python train.py --d_expert=208 --routed_scale=1.0 --balance_loss=0.00347 --lr_router=0.00183 --head_dim=32 --rope_base=10000.0 --rope_fraction=1.0 --init="normal" --init_std_qkv=0.0482 --lr=0.015 --grad_clip=1.0 --batch_tokens=131072 --z_loss=0.0001 --steps=3282
Below are experts of layer 6 (counted from 0) of a mixture-of-experts language model. Rows are named router (the router's row for the expert), up (a neuron's input weights, with its number) and show model dimensions 0-191. Each number is 128 + 24 x the weight over its row's rms, rounded and kept within 0 to 255. Numbers have three digits each.
Before each expert's rows: "mostly gets" lists some tokens that are sent to it at least half of the time. This comes from a sample of Wikipedia text that the model never trained on.

# expert 14
mostly gets: " development", " people", " education", " research", " buildings", " construction"
router:077135162136104115115148134111150149178153194118104139157171155141116084127131122117136127163139158133114115159090108108101113138160136134112091174117114143167091121092139098139121126076137145142091132145121114133120112117113121142141141155134120163143096151113130178116144156109067124132148117137145119148086117168156108145098099142087166107089147148125118132146086158088112122130098149099106151118085115132170100169119089130131136117119155138131145138153100100122127146133096087174114113143100134077122123128078121153152110177101132128144134158124147153140115122145110109123
up0:115132117113145109137141133123101183129124104147152112121137141170082135171169153118147130114139126152083075151129113152109065141105146114070106129123066121104149153117119084158137181090159140146079109150164158144102108167154096147101155123089108159153134125118118154161142100136125129141100157100110125149099121113137107134106139144067134094138091120092129140119135126159109146141094145131117138142119156106103105140120082159121128152126153130095158144153074078118116136111136155129161111119104117122132138089116105165132135168111136135148137136123158143122143114118149109116
up1:115134178107114106158113122117153143101115180136115154142129107142079131140198157133112139124156123116086116137121081133127100093119122151124130172120110138128100137129159105111090082120131110124148130140129110147124130141129137146115131154110124120105148137127145135156144174124097121116126155161151108170130157185130163127110154115065164127149099116152118127086118132101143123154113154079132113123107113126114110141098076159122123118097183079136167141106104128131157128096137103097117111142088145102119099146110163135166114135138161090146154113102137203088145133123130104107
up2:117129161100115127126127125094163123160163192139176151119152122172130128094143131097109096175135114103139106117151077146145144112162140126129165117145120160132097137158115117114097147114126155136105140114110151138136092105140172160113090145130146103155133156140145102130119171117101120161133112162103145129132122127153118106082117133112124120113120108073056151128148131137116100155118129138116157156136094127106121130195107161112062146091157146117138151108109173131146158154132108105128129149115119091153086057129134116144103134151112122155142116109136155124105107099121126130
up3:137136114114142141109121114092134106133133144116120161055112143084119126103122120147119108162129079115170139145131158141113155149138155122136135142076132125101112159156105150185143082119117117106141160096128152141142147115122171130133154121095086122194133167136154148106111125109133120093139135165104154147138119135094147121068119096112135152170119072092131149119130150122121104117091134171105109079138135161146141129099113137136110141131122124102150202142139130139115123155117157125116094108133134166127151101178129143150156116162106132117110097141132163112097155142144094164
up4:131144155116110167158141110115122117088138139147106097146144138079116152119163152135166132139101133155160125130133116154155133114124090106168163123082107105165145116143104143086128152099153117161106108130153135151169080102133147148106131147117102117169185149121116168119107106136132118160154091141123156168109112127112135106106134135113117126136127108144105121112137113128108139083114116131170122148119127075141156209090096087159094099098153155141114153091129174111144133138116130112088112085111155111130139140111118103145099122175081129156147143100149131129116150170121133129
up5:135134125116142095127162089146148134140123130114115113087155150150095098156112155100118134107098118142148071134131079114150106131138122126127079129135097124143138131130148057144179141163102128141112166116154117105077090104166148115155202153103123134130123133120120147070109134143100125113123122165088154149141119161093127145129122143131126121129097161109148108124123118140148143145159124128062132093132124130186149157129125125074103166127098126106186159128092108154130105088116129123112119129129108127116153146160097132149159149156124144129166112128128142176108117122150124118
up6:143124146094152093092127128111123119156124180123171114134140142107134155154137160180080115088094117108099149143104146163142135109103108131146114117172145138121146134155161137127090106149122138132140108134125101161157116143119115131134129137147095151138123098147162087136134110110104153163044113115133120131088158162116110162141089159130115097086163095152142123155083136152115158121118119158154108122159164135106154144134099128122146120121123121120135119093122174158153085155166089123085118103130074120125176126111098097126147126147102124147107150130101141108084159154118129114
up7:100155132143090106128135121138132116113114114133113131071159173124174112108139136129126141115121124121082123150130156103146128172122112128103119135114129143144118106096080110137119161124160145074116092112153075111116065117094107116088164138136121160133165112117109123134127117118067133127126188097129149127116143126114131191127149184119160127133146136113117110141150090138161142119140131124160166139091151099117163180147128115145136139099123140133103150110136141143141122141088123104094138084145172114120138108108095096092164114159174121098142107119160136146161124141180122143
up8:111142160109168098121100144124135098087131132115135137167129147145078100123146148165149159149148121089124128112131179120154129144142170166163114153136104137128167098124134120119158144129149170145113149122204131116121125147132094051125141113118160193130126111149123122078142154089083149134115166107123102123148180111142116162129162145138095153113166087105086132161144107131097139125108145077118092098126112136154124132095146099117111121109167125135110128123126110108139107128081100152156104106119147087143114132114103147127103146116121125154113144117138158097116128140144126121
up9:101139113116137107113170129098133110147130133140113101122123094098157095143174099102129116171145150120111114137128140106156133157139137133149150096194127119108132110103134134134134176124118124138129132132135134108102160145142118125132139160105161149085136117079126147124148147115099124145135161110153100141135110156169107118116153085157114139150174128150092054137134133125075163105097150118133137108117139148131115084139095140143066104138174139131152153202166153182167125126077137141113121123114136128143103137132103114131084161109107115142107094133146113097139119168140135090

# expert 26
mostly gets: " MPC", "_", " Barr", " Dragon", " PS", "borg"
router:144119113150107122151104101107100106138134071118134115105099126145116133139126116120122111088113162161115125176093118121143139142129149133148169087109110131124121179119116136103130094150113136105141130134128156143110133080135060132105141135151154123109118158119118166131151166137157116093112090141142159119142135086165161098141094135114131158096142113104187114146129171140127079153139127131125079135129138110115091157174162126185134095177103145140124143146137118115096140133127106167140132152086107131113153144140129139084161138106080142144106102141111118154140143175081160105
up0:100139171105119124142149148103166128156073101164091138132151132136109130129134182147146135148087130115126169138157099148098124160126117137162153126173131094135106167156134128107151128140119159129142167109121126168121114139159114161089098078096130148100104153107081164101137129124100069144149105111124078164150146126117149149113127139126107148115132135110133106132144130123144101096138119124154132109104139135126181103145137095052088152114200112126104113101117105135121129116124137141106113148176100128126142163150104146142119083147094151140139113115138162132109123140104120159
up1:154093150088119127082150100159145148094103131159154118129140120156112112112159167113123134157103142139155142137114115121126118097152111166084135143119114125116166127132131131185147123128159161131098135158114143074163118128096112153110126109157130122158098074153134141085095119115097085151181129108125136102138130127123099169113164170099164123166166134125136136086145128117108133104138131162112100103135061132143118148115135114112096136106171148118108156114095116179150117109119118124128085093110113103140156120129102109116150131175120094158160123140153158171125136126100152149
up2:116135130077158107145180143169109160163130163161155115140146103117095128119128146112137107159086105130084134107133151128176170134139127148042129124129151138156121112168145132144169147113124132131111129086112138105137079130094111111121165120158125114155113117108122129126090155110112075136110123117102135090156098142129110122150131141120149176137114122197155134097112110131106151102138117181119127107135102131129139113154159120129084153151128141093136066095116091136132141134147128098102166087130142127149146119128097094148138129159166106148144132130140156117120146126128096156
up3:109144121098124164112124124130128112128141089115108170135148099116142122145136145154132109142129142109131110139119118180086147129111118147109141180112148117147143135138147093125150094117117092168131132119077168148106121107148149109124118132098120155130150118166156142130122167131121084125139101154154168139110133129120111137149124147156081134119132122137101175118154136098131134114097141131103123083123169150136166099087150084094134142085128139151133110137094169226131130167137104141093120107109103147131133112182162097151101152136104128141156125083134107129135084066156124135
up4:108127124106158109146119169132158137135106113148139124185146105121136123099170166120168159133116161129168101112072138144136137110091097141139146130175127077153131145146147144109190141118087150120106123132134102114106089118141075089111108121102133086118119165156126095094131127156149132085160137132125101159136159156146164153146127123122082112059095137110132158160148132115133174147157158168125139146131129131127168144144120112151120184125140099077128123124113148147141141123129106125100127137102144135130115122141110104103102151089111095117106113129155114159161098102120111123
up5:106138109153136098130176158171141118107133193141141153174132157102138142100147138142095132147125095126124158137089149150100128161131113124144119124127164117139189100183117096081157119145114172140124158138133159111100134116145132149136069104099099136152123109111147112138178142065105159146127136133143116126144113116154141105118145092132115120140167132145119125130094093125152105128150132101108163107106099112156164144143139129131136082125143107110124117140131141115098129131088130089144097123099137168153088106128119116122156130104092143110112141090123181100096091125148120184
up6:148126143139135128118153120141136096102102110083116103163100118152170077134144172112117160106148145161134179118117111107128154122119138124121116127168147138116103110099148136144173159150161119161122127113110161065154132139120104155143129109146126157125097108199155133107114166084109187101130125131123115121149104154119115116101115098080138117140114076114084143084158120145164133169173132101132102155101132188144125118121106121134126126132101148163138109116115109136126171118164124149137152131122152100156125105107103102128135101097163126114140163134143160119108131084134158155
up7:115119152092128091142132116150141168120134127157105121142145120081162135085122175156157120173176114163153152112117117172113113081112102100099119142135118083128139115161115158174163119131190115149121127131131128155130124143114145125095126099170098096124090122128142124114103111090118141120145152158154134099161154138176113111089144137132125118148136148104141150084088131103096140154150101136099150177119128148098133131130120122156085101133097115141149078118118118148119141117133144099134091169118118110124153152139174085149137094147140141134100123129126132094126111155081172163
up8:113118115084165146113108119144104137094116136162108145120137108082113077123101149086128089137157134145078121140134170131167120147096114138107077155155128131155112140128127141113127113101138107123116131124088117106156143136136108127139092126089129143147121108089154114151157144088145153137152136107136095183144146115121125098149136123112149096096113165156119136088151155119145096178094099125085144107171135128113171177086159142170122134155131138172128103114150164187120102118085132101110145110150134165158118112160118082136091125151109151120134142146128129087133112117124119110
up9:103075117140128138063120091177145128108119121161106131159081170141110113087164118105127125150145165113132107102113125107123139140155109144125136131154139131123123134136100147158143122125124154172185120113126150123137128078122098130123125127116144152132137099129138132127145096117110100110121145111143068136145106103099131145142117104151121114135084124127143158115126127136141091175102143135102111141146109085122122131150157148153144148092161149126173141119159140135165140172127097083147131150143155089112163112089121164073064121165169133135127119107172139096148148151174118166

# expert 7
mostly gets: " -", " –", "\";", " |", " BRA", " ESP"
router:119128139146149156139117121135102097082141111134134124113127127122144171143109124149121123138075136138124110121100126182109118127142140177135158116129092136121093132179110127107131161123134138129178122132118191096180119115133148097098118095129044113140147126160109130132103147115101126176160148155110100117128143147075171146152200119117141119147085159092119122138110164111146158152160068110134166116137145143132143123144141133121140137107112113129094129115105128139168106074113136127120100074106152122130130133166154134165106145124161143159089141127126133133161136149138130118
up0:107143133098070113076132158145142101124137130151077115129113135156132110113121121163078071185127143108111142115172140125142160115168126113079149093167164092131128124135131123075133119122148124119154151115124149150178122161126185145090106140138114178113114117129144116127113102131149156136150141148166158122138089151114084124107116107094112128087144162130120137089130122141120099147177089133152128149112140107108173141135125149129101086117090150111119126088125147143126115168110131124154121147125117116135151102109114129125168066143124122137155116163100118148132109153130128167
up1:064101103138148083127178107126170161121129135120119188141091123150145110114121114097134129180112144115119124084110119132177141165154135133169138135129131141107165144101137107114105121113162149138128103139120123133144127125165122078130119105124084083103128101119161138145141133132112132161130074179130085106097130135133120126107149131085129096117180124121125098146131146137131128139095120161141153137156155165135099118135101145100111157122134148146089147152108163102151150134105148173108108104112150122159090140053119140111116122106133142113097160168146129140099126138166134097
up2:106113112139136152083121064114141119154121126121182131161102106151173117157143144173125201150091106159153116102108145092148125124092069175145107143131147122135121083143115136149123128134078125115132102114141126133150109110118149084127137119120116077099085111141163106133151133124111135113141113104094125124130149115089137105123143129124165144091110120110122143149148155122144144147136103123116173117121137170126095117130123121152143154148126153159130141117177147131132178103180150160093123109110110155116101077109143123126127149111169094149113164075131116095113098117127115134
up3:129140110137113131160102102153108099138142141156117126142117090150153120114152096134123150156135117104134086108119155149138119103115114149185101129147100128127081124179119129098160152117085089100132118138133137095114120142123107183214131110073145119128160121123129148126091171105141133165175138122134171141100135142125169139086111126121116135148133091127108114110160118124149092169122131175160125137107149113109153096124106143132107113136137113145154106122173186104114075125105089118149113090093123118106154178111134121126134121121108143105125096103126127101164111120149100149
up4:141136120119100109131116120117137136120126180177162130088112098126103117087143168097137135148159102120098145149145092163142133140153070106099107102131144105156077162121132109099114176128147117102159102132109161089134128148102140153134123079115174150115112167100139083175116122136126147112110120163161102102139113161149142113138086111131202115124155117151160145140131140139138175129151117123086076137125165107075154128116110149143151157089123141103104103122111135127099122118128125144124119116115095145138123125090116107119133175124133124171106147097133133174125119104114138133
up5:114111111113132120147129129127107164135109158095134146119174112136111120087118153102126145171092119117099078127122161118160096111116130178076119108154130132127151145132120085078113155132122145129102142160107094130123103129113083156138141152126191145157151127105142171118144148122112130133137137116127168118148171119127118125101142143161162135128097164143164114155137146098138107142154124151102127148157106116145094192120119164162129110100166106142131135090130081129147127120151087151085103148088103131103112092112150152144136081136125117166165149115093145106110088167119114113
up6:098127161123148120100126129121105150113108121143093121118142127088133136111074109149137142167126151094113122059130114118113128188125111116128132142147111116118136130103187149085153142107128141146148147152116133128163184080089128148116111143103138130127129100115138131099122131106146129136093139086162154116181114115102069141109122108134110107118136105157147112153116144148122104079133150122154140117100156121090104170149125130182159108119135114127184083125166118126118116140133145110130144151183132113101122123065163129144111134115126129129146117120152133103109102183157100180
up7:149075116126115182167119142114118154137172151121145108156149135127096129124127107124131140172131110141150086151123126119141136113157162135100074127140144125164116126128145117098126094127131146170079160123118133128087141129178109164107125089158123184099163157145119165171109152154098109155112091120124133138157097110186142135150134107133126092134130114102101157118107092101141131163136147148113123133120144123152104094139101117136100137148163118165084137122128128124165106130112116121141170100082095127111164126136095113065104099087160131142127131158168151114143122113142117105
up8:109123118102116137102148069109111139133178097167115133136154122123107085135158150074119151125159101138130133106162088133116174118094147151098107099108171148127136068120127070156101160107160114130079137134112161115131118149067155110103107134084135142123120125112154185135126123095178126153125155127135146107114121159081109142150140098111103099156129118150170154134153151147121101130145120103107115141131137145126157102149120139121108135160069116141132140142156154196152135154120133134151122140123110140150112123132130134106117149182164146128103119162134118108135130127144110158
up9:132141138118110123134146162174135110118150136128111125147184133121104138079112123061112101116124128166108096069107193136136137140095137128098116099126102130104136107128121166129121126133130176120145125105156119170125108118144135106104126116144184141091100123091078159145178120093148119130150148101166098140143089165137129113131088136133149151133115120112136140131129136129158129169113091179111136153134129171151168124146102110083110140126123142146136139143080120116140150111131118185135107121117147101113100129067128119116140103112174090107172132125116156115108145150100142113